config.yaml
d_shared_expert: 0
activation: "swiglu"
router_score: "softmax"
norm: "rmsnorm"
norm_eps: 1e-07
lr: 0.00306
seq_len: 2048
steps: 4003
Below are experts of layer 3 (counted from 0) of a mixture-of-experts language model. Rows are named router (the router's row for the expert), gate (a neuron's input weights, with its number), up (a neuron's input weights, with its number), down (a neuron's output weights, with its number) and show model dimensions 160-319. Each number is 128 + 32 x the weight over its row's rms, rounded and kept within 0 to 255. Numbers have three digits each.
Before each expert's rows: "comes before" lists some tokens at least twice as common just after its tokens as in all text; "mostly gets" lists some tokens that are sent to it at least half of the time. This comes from a sample of Wikipedia text that the model never trained on. Tokens count by the router's weight.

# expert 18
comes before: " | ", " |", ".", ")", " (", ","
mostly gets: " | MF", "00", " | | | |", "53", "|  | Democratic", "41"
router:119089110089110154146157116132136140109164075175109149116158176128143131130142045158150128148113125151183093104092106112133057127114090167173110127153161115171179116166135122125161133161177114179156169124124172129136105071108067202186168097160117134122099079218202155114153074143139153149186128114172079127114094183155109128087104104192124139144138098121154114146113136152118100164092115063110099131173070181174124104162095156111103161110223058146139156123125138094118174105164125
gate4:169130108140133138080125129133125188197160086155095087080113147094116159170117141086086163145162116070082179141133154173086101163160172082121123126098130148132076119153109075162193062130073118094151178097173154120132163067155092119131115134137119131146204142119140083118122099102188139217094131141092107128136123101110108140156179171139095103101153163144142129099117108165088137165152125148124147098172120154073168160091174111117209052097133138077163072081178115155124117127135151
up4:120131128092112085085099116145175114191161091069201141123141125105147141151126099101128104081146157127153131121168118151110143199136146124110089099148121127101162095150124121134139063096119091111122202143117133178120157138142105066115126183142095157191142100135153144154130094066190155156110101232076119177126145154078185092149114132147135170141183156123074087074127171128120136168129047137114126103168124072142094091141078066090166110146180109103121119122114139096111156131122127
down4:141115086092113141134130109119157049165139122154129110130148133115143115145146126113167116160128156112121096164166071202086078086142202143139145149097139129094125104137090132149162106113131085132102142165127124115067147125101130100094149186203117140137182138100106119099135137129147100130142074110114112090097118113143177136207146166122136156128140141174171081112122106076109079199178164142119122128119188168185124152132171097114143057146106130099126117111107172164183105094111130
gate5:135122151130096156140123082115152147132108133131128094122129122140180118162093122188095089087135171139093094060078133134109112143082140162091136091081106181157138098126120123143145130113171150192149097116121093161146129169124146190143084090105142106083100109095203082129185152101110085108137133195123147110116143111134135077159168094160119156161082110135144145113065127104155137128140136142161177183066134151148113122057161087140064086104133159073134163143108091152139115115159148
up5:139146137113083117130115096108156133110113110111136125139130110137185128134074110178117107127126155145122112094077102156101106142116138143103154121109156179132134095134129139150117145108199159180167106138143114155138136166148146166131115144108112102086118118068187106133191151077128072115132122174158131112087142119136144089155178095148112149134080117139145163105087130111143121124138167131160166177068133156171120131088122069128061120061134158065097147151086081141127127109143092
down5:111116129167173182111077167129106140169178096104129087142134136061118122125150130155133138111142149100098188126148175114135131164162141130167048156120167088111107111131189199151151127156147123118110164166135185118143129067134124160121135163147071108113063153163153178132096104106113167091124106201197123159112147080116123123120106149133127131089086145190118154143161115152124115100091154119099107109088160137141112172116119107102135136105188131135147149188171138127125142126102129
gate6:174145157168168158137129127147115143121117088138111121198087132157089106199120096121100107088162165146146146161128099082179132157102123150172141149085198125175188198130120120149134117101152088155118166101152117088075138137197079043149110173196127066141118104125131177113195084089126141139113125087126194133178074110171124110127094113132080118135106106135093089163109096107156152070139126150087157175187137151133126193114107131127145138139129183104183123090110108156115200154115099
up6:118118065134142126098109147079129123142133150081104124119118139186120133112130074128100131126062119098056111142123161148129138089121137108072155097135112098199124121210094141091133091146097165121054140135161142198117159152170138112076138107131123166102154109118170135107163205125091088150103141175117078133111105147124065173143182141172120154154139127141141127153112132174134170172140101142116100148207111135111106152161088106044116137096092135102079075066154122115093136152094133
down6:090128085153126148143103087089089148141104155156095109083120039087136180072105090098199093163144089131149108098137125126131108160125110101119081189114111111098204208121140023168165183184139082170165136068087096117192092119091133150115155122162149135135093113132177115101083154174164150083176078128167153123120125135113138111095106124148162104116136148153147159065076125151134151072096104085099115171060154220152125078126145145121116134138126130158157183139122113124132085088137151
gate7:127124141200143088128075166101103097131133191137183146173085100134164113157139087076200144115123126160140109121112071076163141157137130116102134153145131140131159180139155130119098132125155131155141104134177103187174085094167124151106134157095152042213084148128151158125121095072159131036131180142125112133114076089135077097147119029081139078157085203168106103173123155162122073181075080101162128141136139079110058055157153061111103114214118105102123168094133143151064178105125097
up7:120081101162136070142150161088127065083114099152219156161118095123136111180150100119190141119128090109117095147076130079135134139125139148043151125179088117108143163147141105137086116103128118142137107156092091166160122095168171059062070134105159087159056177088124141144118098127131115075141141118108123133107134108167100106137116077071175120129118134145105100158131172122156066192052150096133131155142142078136083109148127064136131157178063101092098197117142114152103161101138125
down7:117191138127130119188165121104087132119084156138049169095115109112175144122084111126139093144114146101091192122132170159122155129079134169198080169090094104148159121116108096158197162141066111104134080147118067159103132120096127162177181095128126152094095149154130146085141165138161155186159129155134162125063140123099173096110151139172131126114110122162135144099106141132077134133149165176165119083146118178169150136149124149150149163092111099120130110104114153178167113186115138

# expert 3
comes before: "1", "2", "3", "4", "5", "10"
mostly gets: "\" (", "In ", " dis", " In ", "{", " $"
router:185139135159136136086063168103114162158144123143155096139120125076098137142146122146048104122102095178098094117104119174146111188140086109098145149130049096128155118134055164166177065142100108078107070125129140112157098166142196164132145168133160127085144061097084098148133128108143132059137124141185125103108139081145100149149109106178112127153149162126134152147137135111172112131112127188108182137128106087201151169145124142143137132125075207128104125070107073158063104078143189
gate0:117107143127111155138175106179123128150155145109107060085098083169181107137064127155131115153164116151150076121086110181129042156146131114108091187180173084145139124117104107108138058120074136134122151159119134081128169125129165084201092192139100138176122122132146116175082100128124186116144171183134107138110092090160107131162104099089117159105156097069118158113108094108172133127134100113128131075128156141151181113108134144112148113185080127098147149145091144144110095129093108
up0:174115076090060114134052171095141189121157089147084175186090175148090145132166132102111142150089152093113108122148120066132164089072114062089168085101154148106130141126125143117158182151107137110135112117098111122190107108070131127068111147130123125122119136115107177132135073117127069169168118145091115081115145204098158104125139108145159105075108153138148085149144112157145080141124142162126169174222103126166102113127165113171104172087129150148145113142120096142181171162190127
down0:138180124080101104169081113133172110127171140116114192126137081158101127111129154128157140157135180085117097159144169108138108118069090136161141143084172162105099075122122099178122167143122123118122181080117094148198130137086212150125087104039138145100169093157133158136110144123130102132125144139117085087110134098137198119077068125083190102147120104107132124065146106127098105142139164164081144142100095078125078058106092135168109143128086092199108077102151146116160119188127144
gate1:171096129148122081110131167135107106063130128135140101120153136099130128168076159139191145105061094134152080112154157073091100131153154137158142116069115101155139112107149095192183158097137134126149068089116133110096100119082122108085114155113134114121143170139157211105147101111130130109149137112115121103083134136127117175166094108093122116124147108150165106118144195114202114155090064149113126049112127058146131135126120116099110139096113117081128140139135138147053115109101170
up1:111099180171046089112070118142124103129162134151147165128200134155081140133148117156161162197207186099125151087144155154045137192136051092163162134142080162099091140113118119111107100112089145109109215115140188159086137115124138118127132142139108120126098147146126150139103091132177126092144105111070125114132125125112121156184150096126154140215113117169143155082109109101188158149109110115082143065101079113102170115104189130127158137132134131120104110182118119100188138093143086
down1:175121090117100191125155131104100101081059145122115114099172096154182089094117140116138169095143154063125077112150148137087183157118136145130162134131152103167121121094151168179149103098166152112143190123086105192205178103148078110139184100079125144130097132176119185131134141161159155068132144098105118057093123134098135151107159168107122135168138125182118091148138134118094187099132167134119128141166152104098115153135159133087209177120177105132159208145131135147129083148068149
gate2:124145119090164136148122144076134112096177092141127050105163120117112123189126125072121110174119142183124141138119135137152153151138100150178080099153190126083093132096215092108143108091184079123155104095139073113104125053125169125106098170135148153065128139101114089185208143115149114112189101143082168112097135063145041109129131125115100074177120190197136132152178114138127095122149123156122153087072073159105141118135132145160140122139061127101123157111113137163133136145101118
up2:152114155175166074126115119173128146129120086118089162143093125124143055150117106125119169110148157073112091114073147118136142149100108164101082077153092142145121131134117152142070168066139130137148161136122080082113099146136090121136122120118121098114079154137094103156172084161104147150150119130123154130111137141132124108116114137142149119086107077161122107120106131082073116078092124109170097129064104125135138145103135064099110075152188144134153096211133062141147094158145145
down2:135107139101160132159095105158106157187140096093084080161050106082156169120164154155132114184124142161134174176097185060138161165088118096146152115112130138130151153126113135147092199093098156158179125079131105101077081141051069103145133151118099139162047131093117107156166096115118162138168112095132120125101087152124121083101153090108132131140179117087083116126120099101093130130127140086125119090092105129074147116136122190127115085124103124123131139190197100103099021139113087
gate3:117131093118117144216145126139143145113135157099194170134136163119111101114156131089122129114113177141073201142129150148112150064147138127130115102100171065126172127070084138146113134141073129187077085119118110128153108184078149107063125117049128124133104075153111125118087133121180119138141158108130100089125131148069101141128175142119118086098106101192086103103109166102156081105145154099118088139054098067122134107129127097164093151175172093133081144145119085168151117163151157
up3:164098108128101107092140121119137156140069114167074205104112161161133217117074089098165078143122121123092116156175088113115108156161109123116145129214192184112131162185152117112162167111163119176155144112141125093116135161137110071132159149129145113126073103091143099114189164058097118188127116175164108170127106082101146135080106113137072101188154117065127169097159148119110081144081077147072076131138161147167098118160165132086106129104127160090097189139127154124109026113130142
down3:136174091163079176135176073098148132173083126144094102162105118130117197148117119168129166072103138080197161149137152074093171116161097122100213131141054163171119101079071183099180127104110159097090169114068171151160156148150135160172106094126144128095146132122102100148133149101092128150128127162065116068114092120149072113127089157154047150149137178113121090114114166097131120123140097104127126125073194129170130130136125168168064128170133087135069139157088104162119112124181175

# expert 4
comes before: "\n", "\n\n", "ing", " and", " in", ":"
mostly gets: " ==", " fl", " ===", " song", " film", " music"
router:084128159130093100156127168202104129104105144141130084151107079151161115170114157149167095082140129106117143182151077162161145137163134151114106118168097123142150124143084195131137148145134176196125163179132131149133118151129173133139124138089141105179101110119125146166146129110188114121138141062068148128095020087121140119099195163060110111065077110081151100165097171135047073061153138113074126091105166095146118090080131149147123136149135101106090131174112166174157129128120097
gate0:120113077140147063110212088077100130138116144151146078189158105133135133119118159097175109182112118126186136130144190140093140097109108100062086143120107127200120081202161098101091161185140155162094146132120123109131130166115194116097095104066186139148113189139131156121079106156157169076175089114148164098108125149116097149135109101124161094109138165131194145107142110141139164147078141210116107116145146149137171142123114162188101145129104088161125134153094079149132154137076101
up0:090135107135129164081075186137167132158202130156133118178200168119130126109079149157067084147150094140128118110100157107217135182137181123144086128176105101057142117094105122156162092127116094128128120110150129082136102130155219155143203136142135132094111130150123092144164105093123130129144145183131117181100107158159103145119193126165120127142117134156116133168102080187052068123099113113084146113120179149145116133193144134122134101123095076126148145084118166056088152135148203
down0:197170163083189134168129124142201156139180128135129094159136135065124160109172108142111126137095124091130151130176088120122128122130104132154144098134123109149112089097137097115126106074122117141058109142144126114125153209198156114078133083117125105145147148099113139105205150126086081147106161158140133227106160083187078115139174129088176105127150109192141099141153089110104140127154129077180086139110182149154141168103153121136158106117148194156139137149129139063153111130154098
gate1:094111119125131130067133105155140133154119143119087068086072199086116092119138139095125106125139065155121130058162088084165104112122069069044121110130120092157112099108158089112108099109139213083066120100044097136042143104161106175112142106142161060143139135135141088182183104119090104132126122104086124137099093130170091106121092100124131089087109125088132161117098085135143070108167145133072094140120103114102136078198148134141089145129077160151063149151109138174138152092092097
up1:092131168154120154155123169132098077084124131084143111092067175071137147115152130145168123123102112060122165138151080088181113173117146095101152158143119097079144162148095116189156134112150114119077177146110086142128104050085115132169051139110108124133133134066140104138120165087097071155134121090121126178106186077151134161138132135100094114136147137070173170118071125139130072154166128120140198177143126180089093085122181121160104129134136109149103144172113132164135102149095067
down1:116131174157084181176088126129119098112105106105097133151182126130152124132138091146130079144133148082062125162091134120134198136138139158116114058168107096136157127105073109106145175079142173127157128122187172127116112151161125086111111142104124131129167114165132110097171132124141117086116062117120091187113137081149097145102119112173126127167101132092139149161165100189129096090113123090113130117165205158134137116132158079098180162201141107125076175146168153093185139153086124
gate2:130147087121083153106126127120175137154098096131088117121127133061135143135124125097162139139109070058118087132198110171092147118130129117098185153117135148108162152142162151153173150146149128170142063096141112103195124130126107156119122115126124122091172117123120122070087090053094183150153159107117098140130136140131185123116079120203135099151102130061136126133125113050169132111133089156115073148135177175171147084178121102132155122168074132106066131112131141110082136152075088
up2:193117103134115144092136090158130063124155086148154142131108130085137067162132157113104154177128164083122138122129154111130097069163145114142167160145139093164024096164071136157091112092144151143149085157169088047183141135218143157116118112121126100158159117106134137129120125170099143180083145140104141176128147085103115125136150114145196156162067079134185134173142160146110172160109162140164126186144186156113100118135134124122139185126054004179179133117150176144076109124113118
down2:142127128102136099104105134124179117141156113139144135165150132127089096150195141187131142182023073111101143116134097113120108091149146114080146067140101117148104075134129106143076129093153117144169048112103148132051147131132174139079120081158104144172195098104105123137100123145167086077110107095134130067116167139115124111141135078116134098186109078155175113125121123165089176099150115133188190152165085157106114093144183110186177162171138106085162095083084099128118143060172132
gate3:121084120146095133164115098128124131113116107095153126063166114141115132098077120199150167111118142111091123146137091202137158083125136141099121107139177133121086143153105179104115117099173137196076107144078084149145111135176164051115176135083123131114183149119142141138102159069137109122134128150161132119105100099165122128138123154114140135144119113124097157157090114031055121151151114073109102156141162113147131111107131158156107147144170070141140115162203159074120094189098093
up3:075135143135127110148147123176126138141111150102186122132160113039123129124141153107150199163083135126190130131136115128143106116109130159076120135144081107111139084152103143087105118155121121158089155090191137148133080098185089123122114126118124140142142107139143172141136135145093138088174133074142137102142189131099092147114151149146125131137166164122153096112071122142129118144160082125064119064148152116161133128136162138118110173126156133105120121143122128099128110062178109
down3:139160101123160130107115067131124136117066141126061137121138181129115121147134102090106122196175139159209159153079118113110114168164119160129140110120121126137126154133125134165149080066081095096139114153122182086114099098124102167092188066132092071123113122157149131131136147162090126112073096194181105112128170132123109167153135113088109111113188160219131144107110158167159156167096177124118119186150079122147120164112123110137137107088060099145108141155133172148123199087164137

# expert 1
comes before: "2", "1", "0", "3", "4", " | "
mostly gets: " | ", "% | ", " | +", " / (", " / ", " February "
router:092105160136148085176066119168133134117123154107105198109112143077149147105190089140141109131074119127103142096138080136194134121146048101070105111167141077118125148143152154142079098162186140158119167157088118190177167153129117121145158100081102088115158132069143132074154116116112164184202119130099148161186183075135116082107165120073128104077105166172108117166146164109074099061156093097121106060107181101098143121108172143096128136103158165104072159174143125106185101135085107
gate0:160125122085097132146107113109172115113174149112078191140095087109131237107166108125170081118057131124193102187168071127161106120106157123164167091121123128080144113125143113192130142180103086146128130115140166124125117125129095094134119145182093127116112110148100072143148110112145096150104112089107161129136224143128196160135140129090102142131113201137149133124130129149191129148079170137176155188128116205196107185123184120139131128109127138107158121114106133155097182116141107
up0:123144165121143164159072090129087152136177178116101164173194115096156093128117080114135144109106141045113168161166120153087125147087120149186117192178186131126092140138123151115111077164107141114124120102202135134145131122081118143133124161103143170118171079121133172131107081079089140125120140118173094175093130169093108136202187133118181158196101134134116186134111066136116165195106144167084139143157147091079145091137121144173093085130112123145145098189127155114152157132121141
down0:084092033171106118126078168175126128164154147137069144038086109126113177139195065138083142125112121116114120157126165109106046172133098095128094090121183027094127101112078095096162129101103115107140189168118127092064103078094122121047115158124148084096089171150141091113159125093104156109139130142131121094154210157139175141119136129152101139121092139138134094121138113152117152057102186123117080146090112164065087145168119073145100070137116081126121155153147150185144117162094100
gate1:156156073146129115112143134172123149136142182160161150137123183206107067055080153126117140131112103146133136118125112142135119133139181116123128142175149098150096092102105167175111145083126132116159118154118139095141141063143122100114167136138037167107139140139157120143132013173178042131149185078130132219119112151092130094121122085145191093081107095081181194111142153127092132086147109084160073126084101099153111154121148095162141127142130140114149149124176069177120172045140130
up1:106145113127123156114149133122105155075139098130191107170117081130113087130184099158157170196105080124133127145166087098155107163099115142130112177166194118135127141174089133143123055072164161170112108088135131136101168156120150094069130110101137099116082131114143174169074167108098061142152132128147099083160104118156160045171162139082146101140127099058155129145105078103105127101109142113143149153183072136117131136100153113145117169125130175152120145105106128089141111168131144
down1:136165115118148125076142133104120105123106072139155152139146187165216113103118112171151176122187134126161089175091118081133133109093122143118102180136133185138158073140114109160118160104122150152084143104116196125145131103131116201131055126073133082137170101137167153167081129076151090140135139169147148148110160097141147163161156095103157094132129137141184108163142171134116134136059048185188142145158085102125143120124122158183103161154152040110144098118137132137149135168086172
gate2:172197104143098124124140149147150125146117107151138068127139122154105120139153132156035116111106128146181157128117140139151109144115126112133090166146156118108089080138108101126055108126113078098087162118139111119120097133154124106115099168112188116108111152098092129083141092086165145163147105137031113085106126080091144171118134090131155120151130129085083078113145066074127065120060106084119101071165138176102095086081113182138119116156138154153156077135150094091096125161167100
up2:133071048062131101108145121151136149131138165127165095128084159117152104124126145123119090126143131111094086167145132154116152121160117134163135144195092096104146145126175073141105175090115160105140107180108110048107100148171109096122147125052172138105139163171116111098160124110128178127123102107134159115139084118138151129196150164109081180149141138129158170078167137128164131137174119149134111054162107094090162047167147132199106136162177100080101123079116078116154178145158151
down2:085039076142120154183127102168125157146082174105086151132096104188163111114199077194135128137146179094137094103141168147093104189148111234177155142119158096149083146136139102095103104048106160123175171148098128061181092151136124122094122104175106152114123178144136137201134105078128101061111116115110119220116149146157134128163142132103131138160126181150132154109140121145153120190192108101112124138184147137138135117156130138146086138105108097091129131120151142129133136184156154
gate3:119120109107129104101113112129156156161173111167095076120101104103087123166108125119156116186126134106179121109117159109118130162106116094119118154077183169139134122159095126123125156098110118130143090151110088231163116106094179086143163039099169119119159134132095157149126167106204165110146135112136169104108114165109089140099050126142113070088109138113128124118131122143119142170075091152177117086157145130126148124178161117157124115161102141195137109166064128156090097200196157
up3:169160158093151168150127144139156131152155139127133144164155120168171110183133152241124045145177188178123090052158166172114125120117114127082132130107130154175195078069124132123160174079189119108110108087124166149125189126135123160142112164124052087135186146145117129135108107159169062103113111118081083067126094138119095093198177144114093131147170107136104105177152125108185124148113173129041169137090142127131124138136123186124144105137121132111110111124125098118119148125159114
down3:105110131135129133139168115096129132111143134146144063142118112134144161118136104112093084140129219140217138110130185157112155127163145127101101079133080100163171172152099133103087083115111164091160098138161167145111145159118120110089109097113129161102091132138107105113175112147149213140097141143099146126163121110084122085105152118126167164137165128123139125148155113168100161153145165104103151109120110139143131093163045157156084204112141159121160141139077160125164142168091101

# expert 23
comes before: " | ", ".", "–", " |", ")", ", "
mostly gets: "2", "1", "5", "0", "3", "8"
router:099106157126113145115108124093103112097100101121053133081117143163117115093119078089128158180140084155165105118127131144139117153112061175174089113177079093114108147130118063121161102134180114090174151116081122091105131078160087175159143132104137166125111111080174182149096122155140146173179096171157093172068131184151140156106118101114131127096123076126110171135060076154108144157182097129093111059119115142169149154089118094095118106181159183155055189144154112071136101111098102
gate4:107223136115115126100146132135102132106124136086154153130164078122109105110112145161129144114110095104085131117042135118093100131171176148159090156156116133129106118122186102099125152150175146110142053172107099106090113114121127097066122083167142112053103161087144131165164150146135132133125067080075123132169148130154109145071117116135174150161146154117164107135113129096178111210112082079121105141098170162127131095181147100179175054094128097209112140120142199097086166154068138
up4:124121100117098153134143154164114088144140184090160093099145165175107041148032145146173155147115135133152121128152106110144131105107179128096136156096125123113157188138070179155097109125126132112105133104132189116137114144170164103178119147129080101151128139177141137122062088146114082134088105160138103116129146090145135118174164121132150148079150127120087136136149088132105123136094183152122126156160137150142118121121143112091112102045169172097105123143131192102149181169135127
down4:129084100171128118084125209118139123139131165163127113128131065101145164173113129103130117110125212130115169144041120141119112121147115177092127128136156182161161104215095127134032155076065160113107128144172122137152135112148141134130126132095079073093134135128156112102148122076112098158131138125141150100114129161111096137165088127165109108067155069106187099184088096125131155138108131121222170155154102118143155079136097143122134135139117123194156138103057099113169110144140125
gate5:152122152115128132094143152137087120147172163091112156148123188121153146120153088095124048137078137131096144117132113137135114099090117140123139132105189166116100122132116086167111113089120135101107156169135108145112091128101168115114143159091153150084196128178093088077169096168153145070131110151110165115091130088115200151104084125098127145154204157143114163124167169114193125168096143178083095116099141107170147134155085079071198102120142121101161152117134091176114138119128151
up5:156114080124155172123129065112132126140123149184157154056140143106117116222088183118138125132185190107164112111040097120141130079141090139106106148169160099139115115141181172087116179131178168110147103178084116133089202197111133086095126117114162194138105218149111133105139137128122135156120093104133134128124120168117164101136139092106118083131094170159138151120120084088077126126132127084149203120100177095111127139135167107134133131009131079126149154110130117098120096123123148
down5:167166136164145159115144159097129165126132120132112141130149059152111058150190112161142115193170129126169109141150161134156143114093165098047162100165072090132147123146108135108113113165105094168180131140118145119058118174154151130129146196161140131133114136119101163087112153131049051178155189115148074091104083120117127092156157069127119134196113169128100135091169159072095045119122145131134170140154154163139103119185125153133079093109072083158152171126153139154133117112158137
gate6:089169142134151094114146154183130138177105110105141151125128131123177134127098117096121136107096048136101148119075079131148088165091143130136119146074129103159165107173130038152158187128143134103142156157176122177109136152122197068100095095147134133106127151083116143159145152127100117146106136107103120104173140145143163175105076148127153139119162110125144200119133184046148102181139067141110098159051157150127089118140144090159199120115086087155133117173162160086120113129051165
up6:091124143160113136062111097100078130078191125107184109151114090145118097120128113139101087137100121116164171115143149106132112103188124118165111130146034154096110135107140204066056071136140125179108130148085157103157117148098145163111083164100109112134100097154156100133129154082084124125143113146145150102146131101157121084151148085128162107194135124102160121140167110180095138132126160034115134132168122138123146154143117156050081137162162121086102116092123143172089106110190066
down6:178133107129130140151127111135131144153107108159143122137174124099160152115122022184193091133204154120153065155198150122118153098174125092081086111106162100111106147197105135125137096092035077119149149151122163128105093110154121097129124112122110123177144117195112095037131130076118090151180112082125155106093114108113139077126129142144099112133091150136129073118129133151034120112100141104127166163150160145094126134122106166112104212059122157130178093120150042123124105043169094
gate7:116110135086103111154169098107133100129145109136199094167131056135140130112191137051079089108109142118110140144115153156165110145102193097106116130118103158111052158172136145094173129105145086102154084128129100112112152141115137094107091113137068202121153118145072085134090058081118090117128184092099127124069102103118159094119107168110123145123135145108114092164124118175147072126115149136107141137123092119141167147185158071140160124101151171137203177142144151144169086150137134
up7:139117048158138089098136062150086077122120113116156135089193153125039114068137133089096072137070102106173133107111135083139118143144174127154162116171098096090107163131141155085167158076124077194129101126121088103128147132127115079055132129148100192113168124154138081153126107118124139157126136127111085146084114150179157167113095154143137164134115131045130077125121123127133139105158133151082130114107106063167171133142113119166169150128159170127151190053132165141168109119093160
down7:133171098120162137105162130144114085127130065122126139136138146129086157132111100118192045125164095142152101086084169122107135108113134146137151090069101171149171109151099116118104136121127089110112101106144148124143119155180142206126183144107097178106085133087157146151089144159141170138120138140148125126142122155168111174118118127129124119150158099118138144151128115042165111151077116058089084107107119154196088124115155227150091157072154148147085053129103089134168125031156127

# expert 17
comes before: "-", "| ", "|", "- ", "The", "2"
mostly gets: "\n", "\n\n", "| ", "|", "- ", "|  |"
router:132109169149094117153110202094070191154064177170144145142140120064139066111126140136070165119122096100044094116114146129185079117088080098110120140121135152130109076090089113114138112085123147064135133087118193085060181165091170162098173115107114072146096145186150118090175154083101169063133115144178150116146125102151119096180087109152104132162136173135139094109082119071179145124163133170134111099159130155156145181092068159160130091137069134102105157167150147103130133084100140
gate4:151130119136141145156138142160128115158091122099107198040155065139193116114152150177121086109160166057092167092119104169174144140136136145114149147067122112141074218117118154191128112087145107122102142112142079177156149157159135113125143131066148154162069132164147182139110131196148159161106164171121176113165152143165171183078097097142124159061122174149112121111109132136110135153154111100107124177093106167200177097081102139120072103127116123114186106114090127124154149135168086
up4:124163154134104093163124133080160156085130143134114139103149118118044088088125129152138167145108093156171078151130180133096117156140079092096131128157142129139151112105099088111100130127088137075049133098095144189009153138114069090177185148154151082123148123116130130079134175118120108093143120111131128125130089149083080126198151111143131147133146123110143128187113108101124122077122103159103088110143170100119090115118150155109182109127140112170036171134119139132142166122167138
down4:114139141132117176103107063146157078121122136149137093150110110157094126113148161165107146088107141184167123182142111113149137185096101179151156053121127051091094134192169139119096144198137058188111113136130110140104061115151133085154078182181157120154144147073101090087145111138131128161096143186101145100145179144129105165157134133104156211184138096151149154171084118121191121158124100128121128104152096099118124173114199070092155128099107152081151156160116073083094097140118088
gate5:084139133107120180125126139142098100167148117137163216128113134116135116183175112127144034094108114176133152109158164135171162154094107114136115127164148078104132156125085082122128136128121070154180081185182128094128108089147161158126162145142138105114150192116105192126135138156163099093088094098141143139100132094140150129094154096088137110055144046108076126129168139136145093081152140137101130084175161188114119103144162142111146103124129122049129146215157124123109103138142108
up5:152089119103144137171145111112103116134138128146166146128144129151145108142130128129129076091121103166126141127132175064156095140186117100117160119114130110147146132051046140100172122092155090115156153132086147151105098119135152072049137147119100049132146177105143152154203154120116127122121075104165155118095145140118140158167119159102116123108114117169150112135090123116124160172148098143111123111177162142131127174144132154072166119144151095124119140130185096154103130131123051
down5:131166122112113108060154125129115121094133155115154126100097187076109139107150142142131141179118145137189147127088178051170133140176092101100141092078190154159155128133116094122157120167145098150141134143138147154136107174078121119160157096121208089187139086133167069166183132158133162124060135080123098156150182106161121077147092132157155127134086043149132115145141152090079127101156092130065119109098171193109123100133155120169083190140151149100171164164149167142111113085179078
gate6:123076141121137162107131151130155124082122140146139109151083186106132134176105137067098124154144117162113105186128152133123125057096150100111067119157093146113093105138152069138100086166121144124094178125132119133106078123156116123156073123148134103111164119099163091143169104156067162110168126105090118149104144138140176153106105154156112180119099123159094101098134073122140144157098127121164142084141129124128129162165169123102181149134146162080194152093173159153147159129123126
up6:128058125131125125100119141135112136136139147105126084135099095136134138098188097138120109172156157096132108197142150147165142100133148093137079025105165113079128151152138109091118120156164152197158163146196140128124098122170123113103091107100104085137135110192138148127163129150149137117164138134112146143092107122130164116179123147155134177141151140118141105151098171135104106123065151084228153150121071092142092183114112203115170125109149092123117169170126119081095164092113064
down6:142092129100158094077094119098144138074132174112057126160170169176190094156133118115164177084174088102158031136146106152140158113122132131092101114102133145168165135119119187115119069142054107047124127124162101140177115081139108179108165122098150072104172062071122067170106100173153091165153150149120146160111126146129148158153167125132075121071165169141131118098132115121082177127091144108074172163177196088139110138098157119112168162124152144108079123122167089092108154102120074
gate7:112118113112167148120052105097140118076098095143179113114139181137099119155108136144116078109110183152131089153122109112196104179164143087133103044067123174133163109173089096127087103126114127112127125114084115098144131158123094148170127137131116106133167152098158115110203142117153125142124115154089081092158098149143152166118118243080092190069148161117073118128133108161111136110128140092120180159157105160074120137119133129154114101100122200115128193096141092135133093109132106
up7:097118164167109146153165106144138100142136115078053151149084092111156129089127108087170128148125106127081113120110153132061102082079150164131160137144155100056065124096157115156152168145112149154095133172113104145119091093101110132085124092104149098091060102160160125175093062176073102123142149037115160137084128139108079121156189092151134078158081095124164138137123104099151110132146123141136093118129139160153113141141143123118178168147079067140142125143128184151125170170151147
down7:094193121145150158151118131176105119135113135106164099121141141118110143135110089194091096140152113058073187115163140104140130097118130151138130123170133079134100125137148098133141145143130112123060066099127133096156082145136142130041150180081127125123137091106103116175158112184165135197107166186144146188137108085073145166154107110169081088098159120156103105113169071150119105123108145179116093118171081119155119142129130163180119121171125142113121199110134116086131145073132056